Experts of a small language model.
Experts: 64 experts in each of 6 layers, a softmax router.
Below are experts of layer 5 (counted from 0) of a mixture-of-experts language model. Rows are named gate (a neuron's input weights, with its number), up (a neuron's input weights, with its number), down (a neuron's output weights, with its number) and show model dimensions 0-223. Each number is 128 + 24 x the weight over its row's rms, rounded and kept within 0 to 255. Numbers have three digits each.
Before each expert's rows: "comes after" lists some tokens at least twice as common just before its tokens as in all text; "comes before" lists some tokens at least twice as common just after its tokens as in all text. This comes from a sample of Wikipedia text that the model never trained on. Tokens count by the router's weight.

# expert 38
comes after: ")", " ", "%", "0", "1", " —"
comes before: " ", " —", " L", " +", " −", " W"
gate0:129148131117132126130147153140104128146148179128178139136092109101064102172085137117094144096076121124113133122122120108151127129140111121181138138138124113167170158132149102137141141111166102117119105126143131145091168129133100122141107144140119138129125104146112144172097125100133121120119154125123115142162106137119124096150098169137138108137129101090090128081149154124170133103112109140127157151122158106122122149127174186136111092168157108091134106092117120091144162171127091152119145083096110112124125110118152144138127128102107136085164115112141126113072151186106078154155111106116137113158124114141168159130147146099122136164182121164127160140134116124084158126131
up0:152094119115126129145092136124141117095128158148120086150153131142116159133166146112129084101146116113144114093048118142132144116131070117109142140163143146131105112145097129162104057106109132191075164117100110148114111140139099128079132154132119106126123146142096099095168118116118127116142129149108091114134135118095133124079120168139152138125133131150116118137101127152128154165128118117126098149128128112145099119090150125123110149133116149133137167134139137106106108101128134093148123120130133161123137137101111131131085079148126129157128101144155122097114131124097087135107133125086136150109129196149088134167097135155116152098073123159151127122086150098139210136129
down0:124119116153139097129152157114108093132140118124109122126128120087096127135060112144129130133128141121121128103092146113125136140173107127156148145145117145096148113112106128141104128131148108136102124174100139143115085125195122058097088146112102095148125126120102139156145116073085136115129151111089123122121106104070135103146153131115184088132141119120118125083140134094154121082117136144128103121110161097188084130143130126124089086135112162133125125133130111147138064138113144123131127128127097157118145088118097130157130112149076155118119110117177095079150119142118118142165137120121113160100107122149163122150142155142103136128147152171125124074128159082087134126131
gate1:121160100109139113105125098111132126128089122138097136137109140107122125131092082139077139118132115143123172120095119144136134108134123119173130118107139126118071104145133151134131090120152149131151125097119137143162123151122114120106131161129121127157128146153100079123116159145132162132126139118108097156104118088181153128120129117105110130128122138100130153161179148156113177147149098149135152166110102120124178115129130074177102086136123148145166135116112160130135115137113169133130124094118136147087115111112115108146111111148110122134129117083112071175086153178136129099090186138111138090154134106151109132100060135150155105155139104132100110148143117191167092138155
up1:141127152109145111112104147142139141110163119127159176131137128164139117159139146091158127183117120145136124107178124141075122136138133126112179124166126134146151143163116134134107173095130138108103159172162142173103097090127106094147126113124110173144121109107144148123138090126144125130126076154138151059122100126112099142115129124157139134122108132164097132123104156108131060122132104145106098121121159112110066137140106133125144147115126128102120152136135130161110111122094121120133111147169153131131134141135120133149104149143169142125177132149138142102136114049127096156155119126149109149084128164086108116166147091106147131162128144091138126120124104091063111131087
down1:126134128127147107120138119126113125137121126127156095123116103103096114097090146110131166163163120116127141118138141156148106133097157149120134146137122139136063152176064133126066145103101167093125103148110140134088168102099134099139104132150126133109155100092116135151085104185106137121105103149111138157120117143153138139170105116151159109127157109140129126175161154076085119174160136112119105124129080111136117111131115131131093142102142139174125125139123115130114113177118121090096105108187142110148116105124116136134100141155152095136118116140130113144088119139117109063115131130124112125154114153181093190187116099154148146147109120123140114155146133143130107120098

# expert 28
comes after: "20", "19", "18", "–", "17", "16"
comes before: "–", " |", ",", ")\n", "\n", ")"
gate0:099107116058136120108125111095138144119072095121149122153122133125122129173156092116130112112140161131191095142142138124131144162140137144139116133092097134097126132180125079132157181095108116100097117114138115117159158143139131134075138137142145143128141099127113134158144129175089160127141153133123147140111124174133094151131117105101137106149139141148115207152132126123142118062112138135104152113154127121136106131127139107102105107109185139116158140107114114130122151138109165152180127157121132127108117116132109142104084124122129094136103116095096144119138109105105114128149146134120162117164206163144131151098132078153163135105121088106113141157076130117148140131127
up0:129091157096133103129111104073154146112122113168131138142138125115199145124149099127111096175127137123136098142124104134120117157147145110136137119090149118079134147141141093128176166109066102125114130134131117134155116118135122137098136143177163117124149092123074149118127149169113143151137167109114154142185105121154127161137096131119107130179131137119098159167113134131135119108115141136113117087190131119163150140129131088072136143157156134122159157121127107148135113130140133134182101129131122161099125170132102108143102116131119097129119101106096117110151105090110110135170128173150157127137153149155104133136126101144163103077131121088153136162097138071129142139116
down0:120143189132107125101134169081082086091105107125190110160133085171142163086168154137128149104121161101140125093079097106128167095118137128142126137127157089138084112127111129101107166154123141127156124135164092120145157140150092098133134089157131090157120106114123173129141121118154127124127145101123130131133135118130120115147149131100174135104151142120142135144087100125116155104145140130160124133097128176099152125124112143113132166112132086151171121141119145118127155171098146113146119169121106162164138161118144146176182122108119163155112138114108111092150146092140156117161145135132114136112137164109129157108089136154108133104076120130135152130135111110129084149113
gate1:145112100123131133117135109106127114134113097110158101114121132144143131147115125136155113117164146114072134179111110099117120147150128175119161084095108115166099147119152098083134132157131144160127124165129120096122166136109108091141136142166111143143085111112142133180131164148131130119094118101137114136143159131135134124134098141109121106114109139131062148137164124111119095120162125144084127116147143130128117077107143151136162144153091122096141126128094145120138101187123098171113184113144144119103142120093151118088145144103104134080188120160125082077122143116114176165156144118153143130146119156165142127131181121111146112165127173138136134159167138133077120111141
up1:122121154103130074124119092136059125139156161124100171134110121132160111114115154105104118125129125117154082155114132150130101121126164134180125158096135122095135102151061116124140109147114149142151142120107098148095131107172127139122110099137136097133163122138121152138132159129122093131105161156097118108128140117135114105138149148159170158165076106144131139108097145131153157176144139137144128109155160151113123134162114101104131122142154159141087133180136142124148178120120116063118094148169117131118115168145084109149119125171136113176126152140124126168107074168131103111088118113069129130130143099113130139118086149170131104107126125142138156140148138110162134136106
down1:120114095113117152131096072103090125139122153102148127142154151167107085111131112117111123141139117141104129145165143196114161139141097139120108102145096130074150162112158105110157085167122162078117152169125150080131105089116122125133142133137122136126102148075154123150141136139177152094133169168136119140117127158106142120180135104115148122095118108087081153133134123162172164090132111083160131169119138132133107105099157102134129166084121152130114107105111114118135138120156157083173139118130146117101107116132089111160156156122166152140101112100104159104105118120136136135131102111140112109129081138149139139118102145143131153134150134131121160099119084126158149152128

# expert 17
comes after: " ", "|", "0", " September", " January", " May"
comes before: "20", " ", "19", " |", "–", " /"
gate0:125119137120137113112160112120163064164126129111121165134140140135103198118136152150167132140136124125139162135096127150133187138144147128117125124110142127142134104095101136112129098110117126146174100126156160145172110149119114122183095129128131104084157168141094126129133133124131170150086141176116142144147096153094111101087134108149158170153128095130136157121086107128137107115102073160147135145159101160118095109088087127142120162160145081146141104087132157156141137164115136123150106116113155112158130155147135113180119085114137111082141142114116121125112095097137122131117123146109139131101096166106089103115139153121151087146129113135125101152099156120106085107086
up0:104116110107148105125080134123110112098146114150111156129154085134124146146119143146115110117156146111105152068159116150109109124165149103082124133161137145134090099125149069160135140114103092116162159110090141115109126137147185128148106149151126118125120120093123142133143116120106137119161121115095081124107132129131093150093132112101157092149135076156124121146133164123067126144104123108121172138103122114119111091118131131167143159185106121120101139108110121163139111113123133086154119109147091092139122144136152108129137089114077149130097129091148142151104113106149126199097112107098123134101119174140098135136140175118111113061101124121087136140149107161124150101144
down0:119156122090151198123147097107166092120121080161138124102078122138152134139116160175128114135132138156111141132129128161125121157133093137127079113152159103158114140134096156131116173166147155120128133134136109161112146105161100094126159115163102058119151162116080121145127133095152166133118137167151099165133108125151150114097115123146134119138128104161129096095096136119151113129133134102092113109119127123142125153105104119136138141114141109107101156088091091104113128141122088141121132132155145117140190114117121117119116101097107085094105168179101146114134091098135106117131187133154140137124079095134119126149135123128116125142159136149149125138115187176123134095127
gate1:097152124136109121126142097141128128112173142072078105153125116133137103160117122127154100114110097132137134184140112100148158107151145144125080121128143130143125125130130123078129120120154141141147148131135119154147162148177094103123150111120136152139100116133129122119101110169115136123124114110143123088116130156119101138184130137130151126136159107132133097140151137138156168127098163134115152170131093095115108129124110088134103117136127134156160138071113098110117135116146137141147100157119134117186099092107100096139132137132138128159131167150088152125139115132092155058178070130092109123132156143134150118127065134135116122107016120141096133144134097118115113132151
up1:140112118129132181177195127118156166133130112147076162159095127126117142136173168156139112112161142133096124128178117155119160171110141133099158172152126157115105125128142148112172174174128146137134149135142153126125140083107142071116124116147104093143192104111134116127111115121135142124092110133122165128145137135103115145115141159133175114145126141152143157084136136116111124140103087120135154102099143126117113084094159126172146147115136147119140169132171134135077139131124126130123086084137115103156119145125137147087131167094115120121149116158133105154090128107132116121164077144128098131146066099134147141105148096147139141131157130132128162153121114119114141132085
down1:130101135118085108149109079130152129144130147150149111105127105118119106135134147107120130163140127105143157143109110132139136155150157179127131120113142135157123126146112168085168108104143141116121118121129148108156142093132157156139143136180129120125131106099105105170139126113100154116132147079156151152151148136146164133147123126163111128128103116149128090144100156153127110160158129113137122131103097121154090107174112093146104143126138117115098129166133096159112156139156144151143113160144111167132106099160137103155082037165085089138131110170090115081113174146145108145105102108116146159153136149132103151136155141105110118137102177114143095200152111108098127164128

# expert 63
comes after: "\n", " |\n", ")\n", ".\n", ";\n", "==\n"
comes before: " ", " •", " Born", " Country", " Coordinates", " Win"
gate0:091130086150159118131147144135146095116156136102091098181112114163093140105109098156154125114091104166106130110133062119063097135145122179126085104147135151151112153139127137142147150127080164141165106174111125127104122135090150142147156164155154134102128154147120126131143148140133108117147166120142107108143126158145094086148135127103134130135149117115129121135083089125068133131115078104128122184150148121129138153115088116143120178164126131104144179163199131160121110146119117114129157125117123121124112164150143104115128098137118124135106100148120109151119081097129139144138118123121124102125074110129134132139117139162114148149153168094102117171120142145148143113145
up0:134172176112110086101099111125124146130105154147125152143130104056124147131133117124136124078156090119159093118095126096149146121115139067153123144136120082142152134095151102113105141143167148141124154102115164146104106137141118128091143096139130120141100098119142143132105130111160142122161140105147131140110095137121143157107121113160119082152129104136101163129128139153191155168125147115114091107135102115137138155099102159187126137085093131110124112148080129150157155174096120157105115106145145122125194142135128154133110150126169107123152147138153138087130129106090147139097143146147119133119175127149075127179115151111133113140102131156161127143116131074112113111129
down0:140124167147130100113115119144179128118121126135134137120151088102151090130168101113102151141171124122095154114105164116106101096167108115119135156165135113125126178113131125104142162139143137165208152207114154121126095152117129137132131133141118125128105118141168115165144133139121137122099169113124117091108132150141091134082090119138136075129103135134122119124122120108122183095104148113097095131096094177148149144152087163151133121119133153135092099141177097179145130164112098109128147095139162154128116131153157151120083151129131128165141142124144134161142139134066144141125126141119152144172118123166135120129124134096078122119097127123132117114097112143093151113147
gate1:111125152189114131135125133187160140138153114141111161136113081092132153120123146099129100190154159097083137133159099098120093149145109171124101137113167135106120157166121087129130156102131190156156159131110154110112123128127117132090112192170103134115146088145152123156112110117130165153121098101175115083106130150134140157133126111096100114143130144113122117106167122126130176082096157156107130119126138106119108123159134134109107072134155138142159147108140095117107116142130174128130128090086113142151130140145125150148109078102158126149128115151130115171116116158117102159115115160139150115125124151137138149114129167139151129123098102138153172151176123140138131149126
up1:140128074153098143145121135187118091154124118149128096093193075093088151123142124102137142156115134135103147124145086151130129092126139161125093130102134133159124186138132096130104076098140125103122153144149117168127123100148134123173137170136144198102116087135130110115085089110104154149158096124149103097116142128156154115145184130107107124091102109118120142126121157123092095093113109151158096115169156137133117143122152105158162119119165121139143103118148115116147152105125175154129114146119112131089134129118157123169130134106138140146104158160140146122099107135162135161121162118119138152113140129080115109140134143128140120144090127068101105130159113128132142153103
down1:132121146119121100105099132107128141111104160089098130134152127130147113149110130161117151151084149157161117140139128113143096175120149141076159123098114100150142099133110107107129114151096174161128155089109111101121144149098136125124120079157149121121128122107170133137128116104137186104076102139150130114159134103117155100135100093117140105127160171109102111144165154102132153127134136089056136084114143135138111162128152127139103127136107109147104105120099140154065133106153119116107142180129153140140116096156164123057142082110120108146118088139088124148128182180085100113152118136142111103134149100157169125151114135102137153153113139135126103122119111144139135133132

# expert 59
comes after: " |", " ", "aged", "-w", " at", "1"
comes before: " |", " .", " +", " place", " DF", " University"
gate0:125108104130178134147131095125197109095149149121119135123144121105097114098149145113171155085138146065170132181130124133132129115137134127103172132133121137085172155135139104126121145110169164142168120103118135143122139168150129137114118101142138137177106144142083153115113143132139166171129132140142142138147117107140141120109122123181112122121135105147119154142101103121172096145106139127085101168149098139132068094124149129123131120164137143180148119128114112153127153104157101127127133120187123156138103124131115113079131131127138119148187093154145128136117113142167114133122154116087140131106182133202137117157128093118145133165154129157094146158152094138149115138120
up0:147107149128082115115098109098096079146121118143094130139127136087114108090150139141172076131126135133112127175139093154138139138131146118109159113133116117133159113144128146138083139160114152118116150136112132092143107116121076147125119127140098108130124127092131109193140103121096130103120136142148146093168092113101074127153143126116128134139138179127143125080150155154131079139116094121124168101108151117169116095151086089147158142151119149172110121148135109145175141149097098119119113120125128118164124098145121106140159138095130155108127114135097140131156168111165147052179145158122133107105090131108096111134097150118099150131143128135132086130161101119105175158129
down0:119120159151087108098119153141097120091156120167113121143123136131126135121152172122149096115186094136157132077149121128121141140109165147079116128106163163129088154143130124128139121182134126071109135127126102087105120146114169128120135110147173120097128129170124133177165132135141124135145106160130139078133115157128187123101126159092089181162167155137108142115125136134124135141117118125087176146132135134148126131123144099116135128145151151142114156087088114083093102149134107112138155139154152110180098163167122142141103127134073132112145146148129174160126087110137105085125158108119132134182127131146154108125132120146118103159095140114148140132152157139110158124146
gate1:134146075120139129116099132134094074126102150187135122121105126126125126136080127136129103150102142121143137164078147089145098139144104112126107115091141151123131139125133150099128149159101121123145127110127099168126121139151123142122138085108120107170106105122130120092121133086144112137156167101121129097104102160159098116128162164142111138104139109089124126106143123126135100148149176119104095146171084173099072106102177096124125102156154170120145153136111111115112154116105161120107115125179093082142124118123182139083155127077167072143125088105138113115134090107157144137097099110120082136152119138138076133136112140138155115149120106130104110112143146112132151124122
up1:124133165106108154165120110149086109140139081117107124144134139127122115068138130112096132135107146131105130111138126163104135146102144111104125117143170136130152133123154126139116152148124150112120129119143169135121130133147103104135135137127123139103089143147138128157180134143109175119160138142117093133115133143133166136086090113156100146137152122109171092090131148133097094112113179141084108132131128153100148143081141130162142156101108132122157118081144121137099153148128147086116112157124148098159137153152095134167110153147140104155131152137129123144173104121129128200139083124150061149156151112140122092147133094134156142124127155106110128131131159115124127142009
down1:144140139137147135117094142138100156156117117158098105191110127107123104147107155139157135133148128103114142139130098113141164154112103124167140097141109140072158117077089099125108079120114152178123125123131133117096109122110111147151104143115119075131085106124133104117164118135040139124111126097123123137096117104150143080132096100094098132167106128128122156109135127133141100108141148146140140136144099114130162133126174112138131104112175160107078160139096139106144126140146130098114124098109110168138151114169114128119140128111153078144119104131124057145153097154079151085145097106141129106127089099111138125125129097116112125133099119150125076122104089104116128101143

# expert 42
comes after: " |", "|", ";", " October", " November", " December"
comes before: "1", "2", "3", "4", "10", "12"
gate0:138157161133131130107143122119113131090096160122137145093123105098167096126059126093101138129141184127131169119125160108132090098113169089108144127186095158120125154123121156156111164151094089111110138077104124117084124140112120141165129069115117117154140145150091125124147147113123119100119138111140117153124077158148135088131134122120136116131120125139131118120140139112132111121155122115103128107178182058128140090135157123109149138125087127100144111140122152154100109134139126130147100140120096117120090119120144105107133107119176129131147136157097201108159156103115103130160120106157140148182135167186133134151122131149109128167127126081115126138141090141120116117124
up0:133119148119107137178136128126132142128161105131109126119151160145062171125111125125147111127122061146079138127109104130141156142147128149118159115075130093118191131129082092113152063091178113140117133116111152155141124139111132093070106133132133152132087143123147153092161149125152128122133116120143135112113160128117068131094128123134129108114128148102114138110142121133157148132105150162132143119084072162112129120077112136187131129137142107144134153081148142164132123134104123127131141116154147093149127152167097121129153113117111103155086121102169097143113107140159148131089123134140082088167137132115177149109110127118111124101137121170113125148146123097078139135129
down0:125091176071150184090135147131107127107099121108111134112111101105109134123128089134128143117099127122140134114149129138141115125122128117112127145122129153110065113127177086114146102147085090105125192129104126092187129129142142167129156135110120043103101151178168116092153130101158123114108134109141154138113112148122153129095084114122113179136116099122123114134127113120099123089142140126126148132147145108110135152153108153119160109138142130166112118102130101135121158134087180137151154168150122186148114158118086131177123140094134135139164108131108150088115099116164135127113134083092167086126127132137102118152155127120124111113135112106145117131131098122111094122115
gate1:092114095128102112153145106149109102146141093125111088125054147122131175171102159149111092135154160110120128103124126170176130159132147158116117122102148163123155130144105126107106122124165109081172137093138121150111150125136154122107159147138093093154159116123084128175146151119118120140123147155102115145158100144150098116126094102121159131111126127096107168086123126134105163110171181150122112086144103153162118104128126126116112112159130115125106138148137134151130133147129111112121135149136099102116104128110141126125142148109114097082124106157135161124158149101117111153136131117167138095153089170125117166175142109143146116077111082087162153138060141108117133130158
up1:098133132146123114181167117117087130157118117088137137112134143158128103112064145110107120152133105120121161088136144145153155148119171092086149142094122148115120111135116146083140149167116120099122105116109131121093099124123132146122119127141091154155091119105108119103143176170113074163126150109132131133150112123099123079157137087108139151117121144107100130119130133127046132156108126156111123153122133128127102118099133125134123095142157095124175198148128160098089124187130118134130125108179087135086135152144082150130123108156161105130117134099155125117136115110130091143132147114143126079136122158161124135115059098155104137151116117103115120096095141119128137110127
down1:164140110109170131135133151134131136146119152130134119155136119145126101111130135129164163126142160121123117077172147140113100100184128119136155139177152129118109135152146110132156119075115140122105122131143113110129153138094157122138127106077140143092116161117080111117114152091133123113141138140136108153136117104113137151153136187120140116141111137123115131099151148128143139117136151120143110123127112080100109121142167102143151148097124170113107142134143085125180111150142157144103125129101212112110144077134139081174166158102104129068125153141087093131108158104125088120124075122148157150132120155090143194083146100138137128118128110132088104100083125119129090123130

# expert 34
comes after: " ", "–", ".", "10", "00", " ("
comes before: " |", ".", ";", "–", " |\n", "%"
gate0:106132098097120161127133154142148131114127156119134141119148161180130127106119106142138146139131159142147128121133164119119151151130114114103151126106122104118140123111112151099136104116120131121137107116115177129156142118133124123097114131113120107088119152075160139133101058142144126150086129167133143108123148103119131155136110109116162091146144150158168087177168126182129092176119113128111151119157134140148093152092155099130113118134142180139096140146124140148140117152163137047093182166113167146139163156157129120129159126132112137106114115167123148138110140092085113143158161157165060132150142129079127122104163125146138115118101154140172134118101086114122097153149
up0:144138078081170170157134123110130116052105135109141129099163146129121104107144094151124127095123159156120132153171153109092122169134141144141139115143101155152106153117138100124158115150153134154140176084162171078145122142105113143103134108147124115092105095141142143133149097107153121146102140137138136133146138100120168130089137116103095120132115136150141116188119149147135092155104152131119114164064143137140093151094125086120139114122124142141113159156097144099152127133128116135152148150154115138120115147136127145149111121143136131149160107140087095126132120066131145120116157115151126154111100083142113116165142128123089086187097135118142138168148069146097143140106
down0:065114126105121098112165130140119095123138111135155094116116115131113126127135084135129139102151142105134096129122142117115172192155151144145143102173111085164117124113105109207139136123112166159104128099122103129149118105143134119113153117172135102116140117132174109091138164125107122131154132129135168124136147153137106137120133105135176127159089150163110158105115103158132127121104127115083111149138110112172142144111137136151100199119127121159122154106116152148139163101100074136136118130059137139131075097130122152147192136085126138114142132108152117082135125140089100127127176161154172143167130106157133123145103096137116144116154148141108128127107135140117129146136
gate1:135112146113083155116167110145108142107136133105102111079131138144117108152118134114137134150128120115138114125105103108133126161100156160065155111119120170155118142154135106117118139164132132169129123126098122129125128139139129069139147135146126106127154155134105113125122093142109159191106138112117106113175141102086132113136147078107143102109109116153115138128136151123116159092164134145143096111150084094166106128134132171162143085135100082083112137111126137137135131175095163101116146080179142118120123155094153161075149118127085126094131143111129111117124127102110164130110185127157129087137132116102108093112176161121149169143182127158094096161152126143109130136123
up1:114136138121132068114183131100135139124121156110099190115122150128130133133179143120115120136100127109100117107127122152165130143109108090087164112129116106136125141161118152096146136156134126140115131169174120167148181133111136072156106138147140145139134125138160127133141129129122095083132104125113129132156093115143115162135119128112108108137080143098070158128120184139115128109162136165150166131173136108116148118125114151134151087159084132084110125102171084123148140099114142151144142155132147166132126123064120093149112137087119140110145110116106121129095137077076138144089146141143154148158097155104108110089153089119138130118159105158146144115147151162154115144127
down1:142114092123123135135099123154144121147114111138127093135148127105145113108147108110160196149130153142141136101147141107128152087123113092120079112119131096148118142159106124088139147151127118116156141082101140142154131154117147093099153149096144153152140130123120068176144141158151108151149167129129147138148112125089148073145172146155073129141113139112149085144122128146162121098175109104146088141091182117141133126113138103156175135123103172161122073173125100158132114117101138151106135079121134103153104140121126120151171128152153090097117116090119098144119093106128125126153085120115123125098145133144157133155128161141116160121146132192099108161125142123112116104138

# expert 51
comes after: ".", " ", "′", "°", ":", "-"
comes before: ".", "%", "′", "°N", "″N", "°"
gate0:151083109115147110092112136170153135113155128126171154120101123114115113129133067146164111096158176098135133110141123128152115095154115125131123110121111114131110117137135091175079149137115110134161203102148182110157065175164095126111122136134151136090114106143125132128126132120133147116099131129117087138136134120158150088129085128170135164157128136136137139151080106137120110123154097146124145159136137114136116103084141130128135154167121135129157139112072143128139114155130118134148165128123143137112173113118141126086104198121121138116171143148112144119117103097075136168150174114124105169153128097154116141121117135123135111125120123133087151166105084120092164116123
up0:122123103091099122150112172154109103079140119114108126114090153140147150152122110123154116112127137149070103146105152111111162124114194128180108119140117131123099103125128146155139150158156164101095124142160114066109126143127141136152108151182113123142116131138127167165130111123108150107135109117114128129150144081106061134109158120147153077111129088140166119104125117125112122129150157109130136109118150135134174121116152125126080123087081097104132134140180145109135155109132133123129120075117074091091147132145098133154139102172125126128169156135120149120104114113119125098148107135131150178120145108117108124126086142117154125126142135108132130155121060175114135134080
down0:146162071146125124127140115122132098138134105163126163116113116127087097159107125147151155111149132118166110130162161105150137117142137135129107130132121162118118154138172106120143143136128181134114109149138131143094141125124103133146058104075114233137106160129159122111141123095105146161094153164114107108125129138159156098118154141135092089118176103070076119144139144137123109090148138111173117147104176131110124112115143145115105095103133129100177121169169136155144152102130146105099106138144183134103115148123140085127137154151158163139135133135147119134103119116133103120138151093123119115133119111121109114096137182149128117126140149104097137097113111125106139122093
gate1:181158130152156106085193106155130127135097139130082097109100156117080134112126099116110141116185095124119118146121143160119152130139145082090138154091118134122104121113073134120079172141146121112136129124178142129178138144119126122094169122124136140179161139130115119109141127144110134134157119122091119122170144126140122072087155158163132146182121103142109092142083111100149132130144132114136132124130151142123166202139168115135130123166126127140130132119131106125106125127150118119105127087130113132106094177133173098110117150134090134095149136182102135079186119127125128150134128127143122139118125138138113128093089101159130169109125154131132101145127142137106143131144
up1:170145130088125122134150120142156143131080143090125093144121166131131153134123120137091129101134122201130141096131139172132118159110079161155105144108119138098108154119092129098171172119167099102101108098111146132126123101134153139133131113120134122139160094083110087154131072159074122141153133079128142093121138116147107076115122071123130114088127108141139091158148116103151133139119092189156110128165136133158172157135120092151103155136107135126106141080132132154108158148130155135132115116144136078085155170172152119095132126128102104132109116167085141131138119174145131139126139151124125135120127162134137137131140139124115116118128154134173122102167149112142120108142
down1:111106120158143142119193141126157132119142107114165142098156103146169119134118138137188123158145121146155140107118123088097132166160105123110071159140111121113067172134111140122157117124147154137135149139122158120137121119129116124125129127152165114143123134128128127111155133118121100110158093167158136125090118118115111136131152126119108119079135177102179099112126110108123094122128120139123156131101155125168131098176124156136110066112095143133115113153135149167166123134151107173126127150124129144135172096127138160139145111136113158151166142127131095160106125111177093138089134124120126121112107098148151144100139120144161154116055132162150129122037135125152115164095